Experts of a small language model: width 448, a variant of Adam for the experts.
Below are experts of layer 3 (counted from 0) of a mixture-of-experts language model. Rows are named router (the router's row for the expert) and show model dimensions 392-447. Each number is 128 + 32 x the weight over its row's rms, rounded and kept within 0 to 255. Numbers have three digits each.
After each expert's rows: "gets" lists some tokens that make up at least twice as much of what it gets as of all text; "mostly gets" lists some tokens that are sent to it at least half of the time. This comes from a sample of Wikipedia text that the model never trained on. Tokens count by the router's weight.

# expert 30
router:143190140119090133125079136143169136105164139120155175115128116114130098115127125197063120096139079106174046108180132109064198189126103101106107126117126105119126123127
gets: ".\n\n", "\n\n", " |\n\n", ")\n\n", "0", ").\n\n"
mostly gets: ".\n\n", " |\n\n", ").\n\n", ".\"\n\n", "\".\n\n", ";\n\n"

# expert 8
router:137195116127136093152111153172186157109188147157161182103107139112131110113138076162197117068096137117085111159211128125097120211148159097121089117082130131156141119177
gets: " first", " two", " three", " second", " four", " third"
mostly gets: " first", " two", " three", " second", " four", " First"

# expert 59
router:113156038104082136137082158188139110088174127112174170121144204135153110163145158190182139138107069143142088137137122073154156130154150138137112143096096127125144147127
gets: "b", "f", "m", "S", "C", "p"
mostly gets: "b", "p", "f", "eb", "ab", "St"

# expert 31
router:133117120112125134137176115175112158102160215074150154115150135164111124152130085169212168108126127128153048193158122117091153125165135112097123129116151116077178080086
gets: " he", " He", " they", " season", " League", " team"
mostly gets: " they", " Championships", " They", " Championship", " tournament", " league"

# expert 49
router:188138114078128104110168079145134148110156129150152126154141130127147105167152124218113112102134139089103063164117141095138169115080104128119077129121130116069093095115
gets: "0", "1", "2", "9", " \"", "3"
mostly gets: "Member", "Scientific", "featuring", " electors", " classification", " tennis"

# expert 48
router:147146123127125118114122110157173125094127127121105163099094167093144093151090124211127160114169108130124101138164152113074149157124186133094116120063108091051148131120
gets: " /", "1", " and", "4", "5", " T"
mostly gets: " JPL", " Adams", " FW", " MF", " Sonny"

# expert 50
router:129181122166153145112151129139203113099142106115086140154078115066124129091137129142121168103128138130116133122157163084087177150170147079100143178109138058136130134085
gets: "5", "6", "7", "8", "0", "4"
mostly gets: "5", "6", "Some"

# expert 37
router:170130083086142131141109120171128094076104112088080203146120155118134132093127126218074121131160120126192119151128136092106114139113098100102162172088151125124151127114
gets: " University", " work", " of", " School", " at", ":"
mostly gets: " education", " Education", " research", " Institute", " study", " work"

# expert 4
router:111189130138179132093137100135134165083103177125147182147116175142180133124108192174130162125121111142090083091169131137128160164123122127124162104124147068123118085183
gets: " |", ";", " |\n", " %", " Votes", " W"
mostly gets: " %", " Candidate", " Votes", " ±%", "|---|---|---|---|---|---|\n", " Result"

# expert 62
router:136182103121153138180125080131135138074165125094116145145119093148126100168099162179130126133155110160108072165167169092087165146143161102125128155113165163119134103177
gets: " the", " Royal", " in", " RAF", " Navy", " was"
mostly gets: " Royal", " RAF", " Navy", " Marine", " Commander", " royal"

# expert 43
router:138129125150143150157150090139119174157114114125129196136088160104135114115131140152186138129142091127142074152131112142056117124087196099142151127111075127096110105161
gets: " to", " not", " would", " made", " a", " had"
mostly gets: " not", " would", " made", " due", " make", " could"

# expert 10
router:148168083124124118135114120136142099087163089120124163139117226116188092148144175186137169119133075112156093143182121084112181146093143131126086098104129122081173136168
gets: " is", " to", " was", ",", " a", " from"
mostly gets: ".P", "%", " Jon", " percent", "-the"

# expert 22
router:139171107109112151143159083145167115132158153169164183092091116094147090137158110184184146091184120133146065124137177137086145193117153119110107121091112108100172111163
gets: " /", " the", " |", " The", "0", " by"
mostly gets: "schild", "mart", "'\n", " cm"

# expert 41
router:193181142105146118119119120106087088113149143116189201134103156120163135153116164184155130065157133124135090128149134122097132140120129119121089142093136152103119087146
gets: " ", "1", " al", "0", " et", " Al"
mostly gets: " al", " et", "р", "-elected", " Succeeded", "н"

# expert 27
router:141198141172081174112097125105120146141140158141142157141135199131142104109146133142150108108140128126091044162173108162147152176151167112120110142088137128086106139109
gets: " (", "1", "2", "(", " [", " /"
mostly gets: " (", " [", "(", " (\"", " (#", "which"

# expert 0
router:199156099095142132115115096133140142109112084159152200122094190101121068151111153198154145075147127129101087150193136136092176126140170103070130140105116094097180141097
gets: "3", ".", ",", "4", " in", "%"
mostly gets: " Jason", " Detroit", " Spencer", " Singh", "PI", " Billboard"

# expert 34
router:179175094084124137179158136173168068081118105117111146161125181132214142166105077183091109099086135127117060142163142139118167135075137064152152106110145127135150095114
gets: " film", " and", " in", " music", " of", " series"
mostly gets: " film", " Film", " music", " Art", " art", " television"

# expert 17
router:115118099116145136130126128147139112089154114170135108104140154116111098089155103150135148119122107136106132136191106067040161161111129144115187132085089130074129143136
gets: "-", "\n", ":", " species", " Genus", "us"
mostly gets: " species", " Genus", "idae", " Species", " Binomial", "Species"

# expert 20
router:161117113165078175090156104179160111161095140145145146150159131112106139151060129135188104143167097155153061158136119118072176155124125123098090127136146183075146132145
gets: "\"", " (", " |", "\",", "\".", "\"\n"
mostly gets: "\",", "\"\n", "\".", "\";", "\"", ",\""

# expert 33
router:128143141124076129083145128211121096120113145149198158066122181117130144115126115150147116135144095173065127145134153121104112142136157147130155106112153144152119140163
gets: " her", " U", " she", " his", " United", ".S"
mostly gets: " U", " her", ".S", " US", " world", " she"

# expert 32
router:172153146129139142147108126106125101105119173161135171125132154146101102132139138178131107121129127142163080155110140109143172159067180110116086118103117089130206161136
gets: " ", "2", "1", " May", " October", " March"
mostly gets: " May", " February", " June", " October", " March", " April"

# expert 7
router:153168155133098105147156125111150144049071143164200134128165171125130091140097077159091177156158129168132104149141126165130124201105158116104069145117131075083139127165
gets: " the", " into", "1", " under", " through", " of"
mostly gets: " under", " into", " signed", " entered", " through", " cross"

# expert 18
router:134150059131101119154124088140138114107109124142124174103148139121174109101146140196125167123143094143107088175148147100104170163155129107094087131079145098122158112129
gets: " Don", "Don", " don", " \"", " |", "-"
mostly gets: " Don", "Don", " JPL", " don", " Dave", " Dick"

# expert 63
router:128158059122153130115123058125141135108124115192133128143139144129174143120121120151121146122169055104130108131139175168108173138154151110132142119121080119126114123137
gets: " one", " part", " there", " time", " end", " number"
mostly gets: " one", " part", " number", " each", " there", " episode"

# expert 26
router:129116063142142124092151134143140145125076066136124138093134141136116120120142176151115118101134141125144126119141129155163142168100164168135134111139111123112121067133
gets: " the", "==", "l", "===", "==\n", ".\n\n"
mostly gets: "l", " Binomial", "===", "====", " ==\n", " poster"

# expert 12
router:159159100114144159211133125148140042132125148105136198141144143129104178100182119156150127073142038157169131158152173114090122150120174104073132096152065125124113126143
gets: " I", "i", " V", "I", "is", "as"
mostly gets: " I", " V", "I", " Am", "See", " Yes"

# expert 54
router:126143094131077148151170112189093122123114165126104176097119187087106069146108108124202136115137099173170072146183191121092163148104137114107074094104126103104145105191
gets: " In", " The", "In", "The", " of", " New"
mostly gets: " In", "In", " All", " On", "On", " At"

# expert 28
router:132152095120131145151155083125104138090146169117129182133154111115110105108168128193167157118104140112145118115129152111065130135105116124108045133075105115090190133126
gets: " ", "°", "″N", "′", " /", "°N"
mostly gets: "″N", "°N", "′", "″W", "″E", "′N"

# expert 16
router:137121167107146108098152096116154134152119101171138131107094136120138004147151123186132197132119167145146145165095158151094131109144128158129141129129141082145178132128
gets: ":", "-", "\n", ")\n", ";\n", " •"
mostly gets: " Animalia", " Born", " Phylum", " Clade", " Coordinates", " Elevation"

# expert 40
router:135123146142126117158133147124157140083140167070123143101116135162173078159115106163114158156165151144169113175179118113127185162136144110121177157096135128110168137135
gets: " in", " was", " is", " at", " the", " of"
mostly gets: " founded", " hosted", " launched", " founder", " established", " founding"

# expert 3
router:140153085127153143097142071124147115074138111167135168141141177092143073133149145207115159121122115128114050173158163111092161138108162133100140108103111108083129094128
gets: "9", "8", ",", "4", "2", "3"
mostly gets: " @", " ·", " Passing"

# expert 25
router:173167092137145169134122138142173143067158129138130143131168151136168148122175113156090163153112112111184047171160182127153091170133154053133104152131118128151154109091
gets: " as", " the", " known", " including", " became", " be"
mostly gets: " as", " became", " including", " called", " named", " included"

# expert 38
router:199179115129088141116120087170168082061112152122154158153088164155166145072176106187127196099126087120144092139122113083122158160102107105168131129090135141147179161161
gets: " A", " ", "A", "2", " An", " U"
mostly gets: " A", " Le", " Ne", " An", " La", " Te"

# expert 13
router:121142085096127134135139096133124157088135127132140183129136177096153082154165131172169173100124130126107098130198129116065140190126143096138055127109088085094144114117
gets: " in", " and", " ", " |", " MF", "F"
mostly gets: " MF", " FW", " DF", " ENG", " vocals", " SCO"

# expert 5
router:140170105110158128079158153156150066071129104070151169093060092095128105097162204173113162092126093077128065135083182132071126132108085121128196097085132123130159099119
gets: " the", " that", " of", " about", " when", " where"
mostly gets: " because", " said", " how", " when", " what", " find"

# expert 39
router:170173135099157117090119120155176118087140161111084205120123123116114131117134127149172116109144119117153095171123128131098140190112165117113101129096129092072193065146
gets: " ", " T", "an", " M", " W", "at"
mostly gets: " Majority", " (−", " Goals", " Turnout", "endment"

# expert 9
router:173167101117129151138107099134190190126135188127138147161154149141122141145173116147107153158138152123112024064167087096117115147145069124109058103087136130121141124139
gets: "9", " B", "8", ".", "7", " out"
mostly gets: " B", "BS", "9", " .", " Bank", "]}"

# expert 51
router:152155121086139136118068075158161173119123111149090158158111135059168101160112154144163138128145123130130079109140102149095103175130156068112104130116125121146127066188
gets: " No", " no", " with", " without", " and", " received"
mostly gets: " no", " No", " without", " little", "No", " evidence"

# expert 29
router:179183094139128140123118063143180109079124104134112139129124147114148080158107154172136158112120120167129126165183160109104157198115157132078102132106113093073172134124
gets: ")", " ", "8", "4", ",", "7"
mostly gets: "^{(", ")},", " Additionally"

# expert 6
router:106235130096083152063112049159132178087089138178147142129158236131147133125118141184109094114156056141132111168158123095131150125134109088097060108113130078106088110128
gets: " ", ")", " M", "'s", "ar", "F"
mostly gets: "-term", " Safe", "DP", "SP", "OR", "UP"

# expert 45
router:145192057126104155113155029144151130109144135158091149143154152114107069101105144175136153114146112121167099195137122090118191171121137106166116125117096042125131126147
gets: " to", "|", " for", " time", ":", " by"
mostly gets: " Labour", "″E", "%)", " Elected"

# expert 1
router:177090077065142165075132138133184072107190115148119141166128134072160108140138135134140173098143134125127097143164127114114157157133150108147121124131143110117122097145
gets: " of", " the", " is", " a", " and", " to"
mostly gets: " nearby", " terminus", "/km", " parish", " village", "DST"

# expert 58
router:137165104089117151099106117118197133077118076177126180127146149122131076145133130176112183142121109115155095172177124130120170159164164077104069094102128077106165100164
gets: ".", " |", ":\n", ")", ":", " such"
mostly gets: " )\n", " Majority", " Conservative", ":\n", " Socialist", " These"